python train.py --hidden_size=256 --n_experts=32 --d_shared_expert=0 --hidden_act="swiglu" --router_score="softmax" --routed_scale=1.41 --norm_eps=1e-06 --max_steps=6731
Below are experts of layer 3 (counted from 0) of a mixture-of-experts language model. Rows are named router (the router's row for the expert), gate (a neuron's input weights, with its number), up (a neuron's input weights, with its number), down (a neuron's output weights, with its number) and show model dimensions 0-255. Each number is 200 + 40 x the weight over its row's rms, rounded and kept within 0 to 999.
After each expert's rows: a language model's description of what the expert responds to. This comes from a sample of Wikipedia text that the model never trained on.

# expert 9
router,204,132,189,135,274,172,139,185,123,194,214,188,218,237,199,139,217,217,158,215,171,148,251,177,169,199,222,182,212,172,217,197,186,216,185,158,193,251,270,229,176,189,246,264,204,220,235,217,188,169,220,192,209,141,255,121,201,262,197,217,136,219,285,259,163,237,182,185,140,205,191,210,171,172,200,182,189,153,240,203,199,240,245,270,224,218,172,269,209,190,215,175,269,251,179,245,192,282,235,230,171,160,200,131,94,195,194,276,248,194,175,255,202,153,178,194,248,163,188,202,239,227,287,226,143,212,83,168,202,225,166,219,243,296,228,190,154,226,141,196,211,226,215,149,194,227,202,265,199,183,199,234,193,138,143,145,267,166,141,162,183,188,207,238,170,192,211,206,129,209,187,192,181,90,218,194,271,205,181,169,181,153,211,225,185,109,138,189,204,224,272,217,256,188,147,197,259,248,238,186,293,195,197,173,217,180,160,182,190,224,156,140,205,299,139,239,225,263,227,158,169,217,219,189,194,234,119,163,192,224,185,229,150,152,264,141,170,138,180,256,204,213,210,186,169,168,202,180,211,191,174,272,150,190,220,185
gate0,123,184,165,163,107,183,171,155,172,181,207,198,168,260,239,142,233,214,254,161,176,191,180,202,229,230,192,176,203,201,133,225,143,220,205,271,243,242,257,141,157,144,255,161,198,225,202,228,144,131,184,171,209,223,241,214,218,173,262,269,127,157,240,257,175,192,196,185,207,138,190,236,190,235,179,205,203,192,253,232,284,179,246,207,208,229,195,166,189,253,281,243,167,226,173,237,209,249,246,201,214,171,195,186,144,287,219,198,117,218,200,196,169,222,198,89,162,195,217,174,196,212,162,116,188,216,165,179,177,186,196,204,222,238,215,214,248,190,208,168,210,106,219,111,264,188,269,191,152,135,115,261,256,174,242,150,212,220,190,184,245,142,267,203,212,234,130,245,162,240,248,201,234,249,250,221,227,253,97,218,164,159,242,167,172,192,216,233,168,224,178,138,183,285,225,156,187,152,309,162,179,196,175,185,242,224,189,281,223,174,230,154,132,168,219,156,202,209,158,196,159,231,237,178,217,134,252,171,186,217,134,192,230,254,226,193,207,164,262,236,195,180,268,227,203,220,159,239,191,223,159,206,232,214,188,235
up0,151,216,186,160,235,194,233,218,150,154,168,271,212,234,199,158,179,296,128,175,175,190,215,216,149,235,205,216,156,242,174,200,160,246,188,169,153,236,188,145,177,173,141,170,210,201,208,176,234,245,178,259,153,236,157,228,166,217,223,140,201,132,212,140,232,152,220,203,185,218,228,246,211,252,291,266,277,182,273,154,223,207,206,269,152,192,159,212,145,187,149,171,192,153,120,187,180,162,210,160,150,126,167,229,197,202,164,200,238,248,208,156,153,243,232,178,224,179,144,208,134,198,136,198,107,257,207,162,201,222,254,182,168,236,255,129,189,152,229,193,236,126,162,161,252,231,195,228,253,242,173,178,251,235,130,206,184,213,208,201,72,160,226,206,246,197,208,218,223,149,161,231,191,144,201,181,193,179,242,236,187,206,191,175,142,228,228,170,188,222,215,171,213,177,235,248,231,187,262,167,180,178,274,194,179,195,170,189,196,177,133,203,195,228,188,223,236,217,272,183,150,140,224,222,164,197,194,145,230,115,205,225,270,238,122,140,264,226,163,143,278,155,100,154,182,204,261,249,132,180,208,202,125,173,191,204
down0,183,210,190,254,227,272,185,192,271,191,210,156,163,264,288,182,253,179,211,263,252,234,182,208,189,143,180,194,239,300,190,204,229,219,188,250,179,185,128,180,143,140,178,239,180,211,143,204,239,157,149,257,214,235,172,179,216,181,197,188,271,219,218,158,232,220,201,249,230,189,142,228,171,148,204,235,212,191,199,176,166,207,206,233,84,250,201,185,232,156,197,194,197,155,181,170,216,235,190,263,140,153,180,228,157,304,136,167,148,244,245,190,220,320,152,139,214,128,219,186,184,223,193,195,220,252,172,227,265,224,187,206,153,219,168,217,267,229,216,192,170,277,211,203,207,238,167,178,142,173,215,186,207,234,218,119,237,197,109,192,163,254,166,159,217,242,240,239,202,165,196,182,221,177,224,142,225,187,284,191,188,186,200,176,216,242,163,164,154,140,205,187,215,134,186,240,202,88,156,199,220,227,274,166,203,184,147,220,167,186,224,232,116,181,170,239,190,196,197,195,249,153,220,232,152,188,164,215,314,169,225,203,232,166,117,166,192,252,100,156,193,147,218,153,206,201,244,180,165,214,183,153,206,119,242,204
It responds to: Role and work nouns

# expert 1
router,246,266,186,219,184,212,218,244,248,223,133,195,112,249,295,163,202,189,115,123,115,214,244,180,237,192,215,230,224,167,197,201,215,238,188,137,188,176,190,215,282,227,256,219,116,245,206,194,221,208,228,153,241,217,223,261,213,186,126,204,200,223,181,145,166,143,145,223,213,205,177,213,155,240,216,257,150,144,195,189,219,274,196,141,249,297,160,202,220,221,258,134,176,188,149,177,168,189,191,138,154,208,218,219,178,271,158,216,210,205,209,195,218,317,186,185,179,246,198,203,205,182,170,252,211,251,181,261,193,226,253,210,145,216,224,171,151,228,184,172,221,191,205,192,270,225,228,182,189,175,222,209,198,255,187,238,147,213,185,229,194,246,278,176,234,202,278,153,236,151,137,147,133,224,250,232,250,284,203,252,204,194,189,208,199,152,201,213,196,186,197,176,229,259,155,187,166,134,252,236,163,90,233,223,282,224,191,178,214,194,244,243,195,159,217,175,199,163,174,107,165,189,125,147,220,216,179,222,198,225,236,260,170,239,205,205,246,212,231,146,225,219,219,231,177,183,266,317,160,257,258,152,193,177,198,230
gate1,189,186,192,156,251,197,215,274,213,186,148,210,165,194,177,216,248,182,249,243,171,195,217,282,189,147,203,133,241,177,269,174,242,241,183,233,185,247,273,186,244,179,159,180,233,146,221,148,256,201,177,179,229,126,252,109,235,219,178,193,158,243,211,261,153,133,157,158,152,217,194,256,135,201,238,189,190,162,202,251,206,183,231,183,216,174,219,220,170,156,63,165,227,185,232,217,143,288,134,210,212,188,193,232,139,184,266,128,220,194,192,232,188,166,215,251,159,219,216,251,217,158,181,132,194,209,140,236,237,197,129,171,180,261,275,190,204,159,196,228,199,187,221,161,179,221,184,241,208,216,263,222,167,212,156,213,213,186,229,176,173,96,205,234,185,205,252,262,218,202,261,215,195,226,153,208,177,123,238,231,269,63,139,227,248,172,206,189,172,232,211,162,138,157,206,185,191,249,208,177,130,225,257,124,191,176,169,173,221,187,203,237,164,195,182,219,133,221,141,200,155,296,128,167,181,232,149,166,194,228,203,225,211,190,221,236,198,209,197,156,232,229,261,180,289,260,182,146,196,151,134,205,201,192,185,156
up1,193,206,84,210,243,163,196,240,211,200,186,180,205,187,208,175,236,252,194,208,241,238,211,177,273,140,184,197,209,192,176,200,188,223,226,274,179,174,250,156,178,197,212,207,198,241,229,153,187,161,271,194,205,229,260,174,215,186,191,194,216,173,236,187,274,165,159,236,246,292,239,174,168,155,158,217,180,216,190,210,209,143,244,188,177,207,181,185,222,146,201,224,205,196,232,150,156,198,211,282,187,224,237,160,198,195,188,158,216,244,179,186,136,228,183,208,168,258,180,173,207,192,206,218,243,163,221,172,227,221,223,202,169,230,287,252,140,108,189,159,214,146,278,248,194,192,129,152,235,248,169,222,252,184,215,203,198,117,237,190,215,224,152,143,187,154,224,185,203,152,169,232,274,207,205,222,185,223,232,189,188,195,183,195,173,196,196,209,182,110,157,178,244,210,229,202,196,179,188,245,193,213,301,166,150,243,286,198,166,145,168,271,267,170,298,185,135,288,86,192,284,107,180,158,163,191,188,289,292,210,210,182,260,235,269,176,202,162,269,156,200,203,172,152,241,159,178,163,219,206,228,211,323,283,168,203
down1,156,163,248,210,216,203,154,204,246,175,239,223,198,243,88,210,264,236,234,128,191,177,187,140,191,149,199,223,230,241,213,150,141,161,174,121,178,214,207,163,196,196,209,216,121,269,215,249,198,229,174,110,267,237,226,177,250,218,270,212,234,173,165,141,244,240,123,156,260,211,187,141,242,216,223,216,143,147,146,246,184,214,200,150,158,104,209,194,212,218,210,204,190,188,179,183,162,211,207,187,185,198,197,197,240,219,206,147,182,184,205,231,194,234,258,270,273,238,169,144,182,272,191,241,201,157,222,214,267,222,229,216,256,175,163,219,227,194,205,156,201,256,108,180,155,212,195,204,321,218,237,231,188,176,219,212,172,212,255,141,155,177,233,186,201,260,199,217,241,188,161,248,154,193,216,273,194,150,187,174,251,286,256,237,220,158,275,190,211,216,261,204,177,243,76,163,245,285,185,150,276,171,265,249,134,127,179,211,217,218,175,179,140,185,280,245,242,211,237,198,216,206,205,204,192,260,192,163,202,182,171,156,174,177,232,171,226,164,146,223,211,211,177,207,227,173,270,180,170,169,202,243,193,186,280,209
It responds to: Non-English name syllables

# expert 14
router,263,155,258,146,142,225,126,188,196,220,258,134,193,196,150,171,175,187,265,153,191,212,200,245,151,225,145,173,199,253,141,167,138,252,226,141,155,173,185,170,148,226,269,147,205,251,209,187,261,212,202,137,154,280,176,207,186,286,179,220,279,225,192,224,226,174,250,235,148,202,184,142,206,242,202,205,123,204,218,157,153,248,206,137,166,223,186,200,192,195,159,218,201,189,121,205,213,159,147,169,207,235,201,110,219,209,162,232,253,174,263,182,220,214,147,174,133,179,173,132,229,257,195,202,206,230,251,212,184,187,245,272,165,276,202,192,151,242,280,216,245,176,179,230,202,186,215,212,203,196,169,138,176,212,252,180,179,198,228,212,186,264,228,173,278,226,121,221,171,218,156,172,141,147,226,126,200,212,210,266,201,225,245,171,229,112,204,172,189,190,272,255,229,178,216,220,197,250,221,190,216,148,282,252,168,187,186,217,288,281,128,187,189,189,195,163,193,194,295,215,215,209,272,202,175,173,192,206,184,165,276,174,219,159,239,133,221,200,98,153,135,182,173,246,183,208,216,220,222,254,155,195,194,174,178,236
gate0,212,117,188,234,202,194,204,212,217,172,186,225,210,189,225,191,241,135,220,219,111,242,220,168,171,187,158,238,252,150,180,132,191,207,186,192,284,153,218,217,194,209,176,201,271,202,243,191,262,239,199,163,257,268,203,247,119,198,212,243,139,178,228,235,170,236,186,218,217,284,249,172,285,222,201,208,214,164,204,231,237,192,286,192,171,234,166,124,184,123,227,212,164,193,240,175,222,228,146,198,259,203,205,202,253,193,162,214,160,228,255,140,306,177,172,170,110,259,199,164,228,243,229,159,209,264,220,203,166,197,212,216,216,279,136,220,148,175,202,202,183,257,232,203,205,273,198,180,197,185,219,229,114,212,150,204,170,197,222,211,157,227,261,198,219,190,175,205,160,269,157,219,221,186,218,164,106,235,150,244,286,206,204,179,265,195,232,200,212,223,185,158,244,222,223,191,198,140,193,155,151,282,189,140,207,171,266,202,178,200,172,158,225,253,148,210,270,190,226,292,211,243,185,225,200,245,228,252,236,220,277,205,231,203,207,170,200,214,173,244,169,278,208,129,195,224,182,157,302,260,262,195,273,223,146,117
up0,142,246,178,227,225,244,333,227,183,191,172,151,134,141,222,270,281,228,183,221,148,216,236,128,198,201,222,173,264,188,194,228,222,187,148,156,183,222,243,257,178,251,169,163,197,251,205,207,247,187,239,212,143,160,161,143,158,259,235,184,128,155,193,197,238,204,147,203,256,178,267,163,126,154,240,246,192,149,242,204,205,163,206,197,216,198,191,189,216,156,182,227,181,207,240,183,188,268,165,272,217,291,150,197,255,188,146,159,183,220,145,156,265,195,205,189,227,244,160,221,235,200,188,232,251,196,183,178,186,160,187,219,173,229,271,180,220,239,188,266,213,204,218,177,131,242,221,213,253,132,210,181,121,199,165,158,188,212,174,208,285,253,171,206,98,228,240,198,214,198,217,160,161,190,176,161,280,210,221,231,155,271,147,176,226,197,212,187,224,235,205,203,236,129,197,169,262,221,232,152,153,288,212,234,176,205,227,160,227,140,192,121,211,199,235,286,177,240,269,188,167,252,217,180,178,225,165,282,146,202,176,247,167,233,201,166,166,210,141,135,201,182,112,166,279,186,174,193,202,213,224,220,190,141,186,277
down0,210,230,201,177,162,150,153,166,290,140,210,159,311,253,178,202,143,146,179,268,212,224,207,127,270,185,226,226,235,210,206,234,202,208,169,164,204,250,169,132,227,245,208,260,109,210,186,157,83,215,169,215,236,152,213,208,147,225,273,191,236,147,258,200,191,195,177,189,172,188,228,117,167,214,211,251,229,189,177,170,181,140,175,198,303,199,159,158,187,149,193,289,118,215,190,226,154,202,284,155,234,217,209,203,215,167,211,305,165,200,232,120,244,206,196,152,218,185,162,205,151,217,206,214,203,225,204,219,256,230,134,244,184,198,256,207,218,175,291,169,157,163,235,165,134,173,172,193,258,208,194,149,136,168,247,178,147,191,191,271,165,241,203,274,135,232,149,220,233,208,200,223,180,223,249,213,144,204,228,198,188,225,217,101,191,265,178,191,146,210,188,210,180,160,218,205,150,199,205,165,271,179,221,138,201,192,126,174,185,192,139,146,251,218,255,175,106,205,253,272,194,185,215,255,202,187,210,198,164,204,230,283,149,238,269,191,207,169,201,177,172,193,178,222,208,221,171,224,230,191,188,208,202,218,144,193
It responds to: Names' vowel endings

# expert 16
router,192,179,219,167,275,234,136,122,177,101,174,237,160,175,156,176,231,171,187,157,224,147,180,292,226,284,281,223,212,190,228,195,211,125,136,197,227,226,288,203,189,223,210,236,238,181,169,140,173,212,264,231,179,166,212,154,163,178,233,215,143,203,157,199,235,247,233,158,184,126,169,190,197,168,222,190,156,178,212,248,252,185,186,158,148,153,259,238,211,206,203,191,217,232,198,218,221,160,203,213,224,170,213,199,237,191,160,231,159,174,204,253,208,160,192,203,297,228,185,161,289,208,209,188,205,193,233,201,272,206,181,75,211,200,217,149,128,176,220,193,169,205,170,157,224,249,175,282,253,251,233,143,133,181,167,112,249,217,216,190,205,230,222,189,227,185,162,260,230,189,190,267,245,92,162,198,233,260,157,178,239,197,170,230,165,229,191,190,156,197,221,231,239,154,174,233,179,256,192,220,236,154,220,177,218,251,186,183,179,224,119,185,157,253,229,251,228,191,119,148,195,278,239,262,219,221,183,224,183,223,183,247,233,275,258,234,153,236,211,217,143,189,129,268,160,205,176,173,205,186,126,215,253,256,231,130
gate1,135,192,264,228,191,253,161,225,235,215,211,185,198,184,207,237,178,138,282,270,227,242,200,269,221,247,207,215,192,195,183,268,134,199,133,243,182,263,126,144,210,193,201,229,181,162,182,211,242,115,226,180,232,298,150,213,234,174,214,132,157,146,140,222,166,168,165,177,179,177,159,115,211,209,193,220,238,97,217,222,220,188,218,219,183,171,219,195,202,207,167,209,308,189,224,162,184,211,146,171,129,224,150,206,198,253,166,144,214,182,314,173,184,153,171,243,103,222,211,206,203,188,154,179,272,266,163,209,241,148,200,194,161,191,191,134,225,227,211,245,242,181,207,179,198,179,224,219,232,208,202,195,180,141,222,224,213,184,113,143,223,176,237,158,176,153,222,193,236,266,305,173,269,200,172,197,216,190,205,171,226,189,153,189,219,162,120,203,210,190,195,311,170,188,170,215,168,193,198,228,187,194,188,198,216,245,92,152,202,150,220,155,194,184,252,178,153,250,160,155,223,208,225,182,245,203,212,166,255,159,187,233,304,216,173,236,213,226,245,168,146,219,184,159,210,247,107,230,170,185,173,180,271,284,214,210
up1,258,161,177,138,191,196,315,187,213,194,251,197,231,224,237,190,204,189,182,166,167,185,229,232,163,206,194,176,200,121,158,178,274,183,244,253,190,145,253,256,189,165,218,255,158,236,215,220,165,216,247,43,126,219,245,219,143,188,226,160,279,153,248,264,168,261,185,261,221,164,177,233,252,287,241,154,169,263,200,217,203,192,173,226,199,186,218,251,230,216,217,201,137,246,261,242,188,231,244,125,298,189,185,209,228,179,151,183,194,216,228,149,244,210,159,185,221,217,228,217,281,227,262,212,156,197,215,168,202,147,208,202,188,226,187,237,262,210,169,217,220,208,264,159,197,186,166,196,190,202,208,225,232,182,211,234,143,206,149,202,185,285,130,131,232,226,158,153,231,168,158,274,205,158,209,117,116,185,199,186,227,133,197,229,246,222,250,198,256,237,180,180,184,221,181,161,147,149,229,199,191,153,224,178,236,250,210,230,173,112,217,179,182,219,162,128,203,234,238,215,165,193,160,226,228,119,214,278,207,152,220,187,291,172,173,179,248,169,212,208,237,212,195,210,254,148,229,208,232,168,240,202,196,272,254,147
down1,227,138,196,215,214,164,186,201,219,176,258,235,195,226,202,166,148,186,206,178,250,265,209,214,186,279,179,241,231,222,163,258,281,197,185,196,213,185,152,136,213,197,205,234,145,133,186,212,181,156,200,139,188,131,203,217,260,189,228,193,181,176,221,147,203,206,222,285,144,214,117,165,181,167,177,259,199,201,159,204,161,293,211,226,242,180,160,207,273,234,129,193,217,247,189,149,170,189,171,147,170,159,152,205,234,173,120,232,253,132,281,149,157,192,146,233,198,124,120,189,187,213,234,209,218,300,168,204,177,264,101,211,210,172,175,234,175,177,197,252,231,252,247,268,207,159,195,256,156,210,281,192,180,199,230,241,181,140,140,171,157,204,197,236,150,216,176,156,251,232,210,164,165,252,164,180,198,178,142,171,188,221,274,191,262,282,124,191,119,160,238,168,197,199,239,174,181,194,198,241,197,160,203,167,203,186,148,178,139,212,191,234,183,272,192,222,176,180,219,111,218,194,159,121,168,222,224,235,274,185,137,241,266,229,192,125,209,180,237,176,117,155,235,226,207,204,238,264,219,236,203,239,204,228,203,242
It responds to: Plural and noun suffixes

# expert 25
router,196,309,86,202,186,186,195,192,204,197,217,247,151,224,160,216,183,173,158,236,220,231,210,143,196,196,203,255,232,222,192,223,177,281,212,194,226,174,215,220,242,254,282,194,108,199,222,162,171,280,216,209,187,228,231,258,180,237,210,183,205,232,147,52,235,239,244,278,182,223,211,213,217,235,207,232,233,203,242,172,216,117,203,193,223,140,205,131,172,227,143,224,178,203,203,229,187,174,257,224,137,193,193,218,292,165,234,167,202,176,254,171,202,177,228,237,211,186,213,165,214,164,242,180,221,121,185,154,221,268,182,231,255,164,233,203,235,140,276,273,312,239,173,263,213,142,197,218,215,165,135,254,155,191,289,177,133,203,276,127,192,169,190,232,152,211,177,231,251,216,173,199,185,182,185,180,239,241,186,239,205,240,203,204,229,268,136,253,224,176,221,132,197,176,246,146,145,147,246,167,177,235,153,191,200,223,145,234,205,158,165,244,179,229,165,195,165,196,184,245,181,194,245,133,130,183,211,189,193,165,189,185,239,159,200,220,256,196,219,224,151,179,129,240,187,239,159,155,286,252,166,242,208,207,168,168
gate1,201,152,181,207,202,243,113,197,219,204,169,219,198,189,168,209,161,135,246,191,153,186,178,269,171,198,213,273,230,211,259,114,234,212,187,116,205,224,261,222,191,154,244,235,282,130,181,252,240,270,223,130,210,196,207,131,243,180,253,190,167,249,221,186,217,276,268,178,221,197,135,217,164,191,118,223,195,126,215,274,217,201,256,200,162,183,266,197,205,160,196,161,309,233,173,183,237,265,184,241,253,157,219,173,139,162,203,199,187,178,204,202,225,169,155,198,207,165,196,205,157,148,166,177,181,179,183,166,214,189,208,201,211,257,267,220,226,200,264,285,236,199,222,189,272,196,107,181,166,275,181,166,233,219,164,185,166,124,216,213,169,224,211,185,201,216,182,185,184,218,201,136,194,238,198,183,211,202,149,215,149,174,269,189,251,230,187,210,260,174,219,188,282,110,185,220,203,145,232,163,225,206,169,165,194,241,243,130,227,185,210,237,209,197,176,300,135,219,184,203,154,279,245,217,163,179,176,203,151,233,172,86,198,187,164,195,264,199,247,188,182,145,246,210,258,216,199,239,174,85,205,206,210,241,120,191
up1,203,189,237,197,116,232,227,204,289,179,212,164,183,237,191,163,158,238,149,191,212,225,163,258,139,207,204,171,178,175,240,178,214,163,239,103,214,219,182,304,187,197,161,200,196,187,203,226,246,195,200,172,233,161,224,190,204,209,178,188,179,264,330,208,242,297,228,213,210,174,163,206,168,140,208,233,214,193,199,198,146,196,213,288,202,166,259,245,322,164,220,234,208,199,212,273,226,305,218,184,205,192,141,193,183,194,213,176,185,128,178,250,217,191,160,202,102,172,182,157,160,275,147,216,268,204,223,244,205,201,102,226,157,208,225,230,277,241,216,281,193,95,261,216,192,223,264,180,192,274,198,156,238,207,140,205,195,190,273,223,234,235,169,232,115,181,238,180,215,169,172,180,168,154,238,184,171,254,199,158,123,163,240,195,255,200,178,118,232,134,208,258,163,196,176,226,231,219,205,194,218,232,258,180,157,197,239,139,211,119,234,219,204,127,212,227,214,248,158,177,166,203,288,220,162,204,218,180,148,194,161,189,189,221,242,230,240,220,222,145,204,159,239,179,195,224,222,246,210,212,227,194,192,265,189,183
down1,225,171,156,212,158,260,196,264,253,131,164,218,150,219,131,206,170,210,222,228,169,193,143,193,120,154,179,197,225,148,165,179,209,304,217,204,244,173,172,235,214,222,271,157,253,120,161,215,184,250,157,223,156,294,265,297,182,171,255,157,221,165,234,105,196,228,185,145,165,230,246,198,190,153,157,170,161,180,257,208,211,161,218,155,121,211,203,155,136,239,174,181,229,197,160,285,215,152,157,200,238,206,198,164,253,229,197,278,205,155,190,237,246,172,254,179,245,253,187,187,151,223,184,146,202,61,224,184,186,224,226,126,192,226,187,242,132,232,197,225,170,155,164,172,191,243,188,217,222,204,186,192,165,236,245,166,192,168,222,212,228,239,244,171,203,208,196,266,132,184,161,176,215,197,243,224,168,223,200,160,168,176,188,223,158,118,163,276,258,252,190,177,208,161,263,222,198,76,250,155,183,220,208,225,187,228,237,175,171,126,275,223,200,185,146,141,216,170,201,211,192,184,199,192,232,135,248,142,174,188,182,229,205,170,197,246,206,206,165,189,157,197,210,195,224,222,132,299,165,166,215,211,266,181,206,192
It responds to: Articles and possessives

# expert 24
router,220,235,212,158,166,162,178,175,176,187,207,229,232,165,113,214,211,200,166,213,209,223,207,130,245,210,195,176,203,235,161,206,141,158,228,246,155,252,203,174,308,237,181,143,249,130,220,182,267,165,155,272,204,129,226,128,204,162,185,133,210,230,194,218,226,182,235,185,126,219,273,255,233,113,151,242,244,172,195,214,207,134,177,226,98,147,237,259,238,129,166,233,177,228,240,278,213,242,269,226,160,244,175,188,218,176,175,200,238,271,140,203,207,215,145,163,240,147,207,178,202,210,229,293,218,318,213,197,208,252,219,216,209,244,193,162,237,248,173,195,87,244,211,221,191,199,178,238,184,175,149,237,211,217,201,234,267,253,233,248,163,243,222,219,199,278,281,231,207,234,185,174,206,218,201,181,174,155,299,213,163,182,210,160,165,163,184,178,215,231,155,202,133,173,219,136,261,106,182,196,220,195,166,252,241,247,149,189,201,132,269,190,257,202,192,221,224,179,230,168,191,193,163,170,204,288,160,249,210,183,189,148,161,201,206,234,195,205,167,265,226,186,218,239,189,147,183,233,252,208,232,178,161,223,226,207
gate1,205,220,136,198,266,197,217,221,153,178,219,177,182,119,197,245,174,154,169,220,170,179,208,172,180,113,193,145,221,215,156,257,193,197,180,189,228,273,266,120,244,214,208,258,211,165,197,216,179,169,101,114,179,220,143,210,252,182,205,207,200,157,203,201,147,236,165,120,174,192,222,156,203,195,217,251,247,213,241,175,139,242,237,205,195,239,188,169,183,230,222,173,193,190,200,189,233,190,192,56,215,214,182,267,277,160,186,214,251,151,242,260,188,153,208,179,225,210,192,197,198,187,216,183,138,197,98,161,174,216,171,159,161,143,143,248,186,286,135,174,173,210,184,243,256,156,252,260,209,197,186,160,243,141,212,210,266,196,197,215,222,226,202,150,194,202,146,238,180,140,160,250,157,154,181,235,215,207,248,214,261,200,161,220,179,260,201,208,152,229,215,183,264,224,248,152,235,236,195,200,191,156,157,234,179,174,154,181,227,219,175,151,137,177,279,281,245,166,178,202,222,241,194,174,168,205,195,152,137,164,261,120,223,203,211,209,285,111,250,231,257,227,192,130,156,169,160,190,160,173,189,279,230,268,117,207
up1,215,156,177,192,294,252,195,217,193,208,211,276,187,251,230,196,211,122,239,142,117,221,144,200,177,207,239,298,126,215,197,242,237,189,157,196,222,254,213,301,192,176,158,193,177,298,231,251,192,240,238,216,206,177,162,240,274,222,240,196,230,300,262,169,215,201,216,263,254,204,188,215,239,259,204,238,167,191,137,261,233,154,186,228,214,178,284,181,169,188,199,166,171,199,155,97,145,195,135,254,163,188,263,202,196,225,179,155,233,195,224,146,177,180,256,210,127,163,155,192,185,206,164,202,178,124,192,241,142,183,231,218,144,242,267,254,132,251,163,227,216,203,164,169,132,232,301,195,187,241,260,206,210,207,203,172,155,223,158,239,224,229,222,285,214,169,182,130,218,204,150,209,250,148,257,171,174,145,216,237,181,217,246,235,185,161,218,207,247,205,174,189,225,247,199,223,162,295,203,156,207,241,193,273,209,145,249,271,207,230,189,217,214,185,278,162,176,195,263,207,175,201,171,212,215,158,213,179,192,226,277,214,178,296,200,192,201,206,200,168,181,202,253,165,205,153,181,254,201,226,209,141,204,183,201,233
down1,267,247,190,158,271,252,129,188,159,157,205,152,230,243,185,226,168,204,237,245,146,172,216,205,283,187,200,151,174,193,184,181,193,221,161,318,198,227,222,273,244,148,261,175,196,198,187,131,203,185,218,218,271,195,145,154,148,193,223,161,291,275,257,199,149,201,172,221,232,239,251,186,112,229,208,247,204,215,203,187,154,180,261,123,201,214,233,230,234,158,186,190,261,182,239,263,257,180,193,132,224,270,260,224,200,164,131,151,184,222,202,187,186,159,146,195,150,208,209,215,198,210,214,220,107,111,225,283,220,199,238,149,208,252,194,185,193,148,223,227,196,152,160,194,201,234,242,223,232,219,171,208,203,188,117,249,247,175,240,262,213,290,219,189,135,199,196,187,160,212,187,222,200,257,243,178,226,186,213,225,237,174,241,187,163,268,185,165,232,266,223,153,224,266,212,247,190,297,210,264,200,215,251,178,213,153,170,192,198,229,168,210,213,229,222,177,239,204,155,228,144,163,227,161,206,220,168,160,169,165,241,191,166,219,261,167,173,128,184,197,221,202,223,160,297,222,70,239,193,235,212,167,260,226,169,181
It responds to: Section and line ends

# expert 8
router,233,207,174,208,175,195,159,176,228,334,179,171,253,176,135,196,153,207,150,151,238,175,231,129,142,122,212,173,166,232,211,206,279,243,211,219,206,217,174,238,182,180,179,173,167,200,172,214,131,184,163,195,228,184,228,207,260,208,220,218,165,184,191,174,169,231,207,218,226,206,226,169,262,207,202,142,196,184,151,195,203,113,172,171,235,284,186,242,146,212,185,186,195,210,229,196,228,133,201,254,257,244,202,161,203,266,224,205,283,186,224,150,210,109,171,208,240,217,253,244,199,232,203,228,141,187,282,156,174,156,225,169,186,237,157,322,102,153,215,143,119,212,211,222,185,197,167,233,179,194,255,151,192,221,237,264,187,198,171,189,204,182,214,205,199,180,174,219,193,185,245,184,187,155,166,142,144,180,182,169,229,140,208,220,195,150,217,221,166,175,136,198,172,185,301,204,151,138,244,185,248,221,133,264,224,209,147,266,164,257,155,268,202,155,199,248,208,159,149,151,190,224,71,200,178,189,244,262,214,214,305,193,168,237,149,193,231,181,224,224,248,181,302,213,162,219,226,218,172,157,195,219,208,152,224,133
gate0,257,146,190,207,282,179,140,222,195,145,193,279,233,193,204,180,198,95,222,202,222,230,198,272,208,230,219,178,236,168,201,175,162,182,189,265,156,188,192,140,119,219,209,140,176,156,169,192,115,175,170,144,150,269,203,187,226,228,224,184,195,223,186,180,262,223,161,190,217,226,190,140,161,214,207,197,270,68,174,269,252,144,193,180,238,264,195,193,252,259,202,237,218,189,186,232,217,211,124,221,178,239,247,125,239,158,148,215,199,176,236,211,200,166,153,145,218,245,195,178,232,239,249,88,166,195,209,199,186,186,223,223,276,185,148,262,219,237,182,246,183,251,218,209,199,255,239,212,230,158,177,175,127,244,214,147,208,151,202,205,152,257,180,212,234,129,167,159,145,261,219,193,162,270,185,197,148,230,204,227,231,239,199,117,209,181,262,172,212,230,214,293,195,160,158,162,176,183,130,199,149,182,177,119,225,232,77,172,240,246,175,212,232,143,252,214,154,215,211,193,211,201,223,187,161,228,169,258,200,156,240,171,153,189,220,251,183,188,281,191,188,194,215,203,235,237,164,222,240,169,264,275,197,225,219,206
up0,249,138,220,149,216,120,180,186,222,212,168,129,191,220,201,125,230,176,229,151,255,207,226,140,230,214,215,200,203,191,268,169,133,234,175,202,204,217,206,184,255,207,266,175,172,175,139,237,185,160,181,228,172,225,225,169,113,163,156,165,267,223,202,223,173,214,132,176,133,216,252,233,121,186,193,190,292,204,227,199,233,230,193,191,232,230,170,209,191,202,162,186,195,223,192,131,227,171,235,179,167,170,205,158,198,156,209,144,217,208,194,184,267,143,164,196,240,233,212,256,265,152,185,217,257,228,228,205,111,202,144,178,175,276,198,175,293,247,232,208,172,229,283,178,190,211,223,231,178,171,230,255,242,177,226,204,243,217,142,195,233,215,268,279,146,222,263,241,217,252,216,223,278,182,194,201,162,184,150,195,152,266,186,142,253,214,119,176,192,159,132,46,103,152,203,159,232,188,163,188,199,175,191,167,148,216,234,198,282,163,204,230,219,188,153,248,254,186,166,200,153,112,188,179,234,200,198,177,193,179,180,213,194,233,190,155,161,210,264,219,165,282,229,186,181,250,187,167,204,199,201,292,232,247,130,180
down0,176,223,161,267,216,162,296,218,188,195,225,265,226,222,236,194,152,244,265,185,209,146,227,257,241,222,255,281,168,204,243,207,199,247,189,226,202,191,235,185,271,222,131,208,164,171,175,177,115,232,229,269,163,143,259,210,206,57,215,202,232,207,232,182,200,196,229,133,260,255,219,164,243,259,155,214,235,161,189,235,177,187,273,217,244,267,227,212,195,277,206,268,173,120,213,225,121,144,241,157,121,220,258,200,185,171,208,215,192,245,251,189,157,174,139,227,145,245,192,202,298,172,160,236,200,209,214,248,251,242,235,303,175,205,159,217,163,192,237,190,246,210,200,199,235,160,180,137,248,175,260,207,201,219,262,171,185,197,207,218,270,154,184,216,121,173,230,236,216,191,169,199,211,230,270,178,189,203,155,125,214,229,186,216,190,138,208,244,188,151,212,201,194,214,181,197,214,188,215,219,236,169,188,151,311,159,179,213,198,210,162,211,251,268,203,247,211,260,134,197,234,227,198,157,210,244,197,233,113,206,220,244,200,205,220,168,224,207,104,193,182,248,229,159,183,159,139,187,141,159,213,180,221,214,232,145
It responds to: Mid-word letter pieces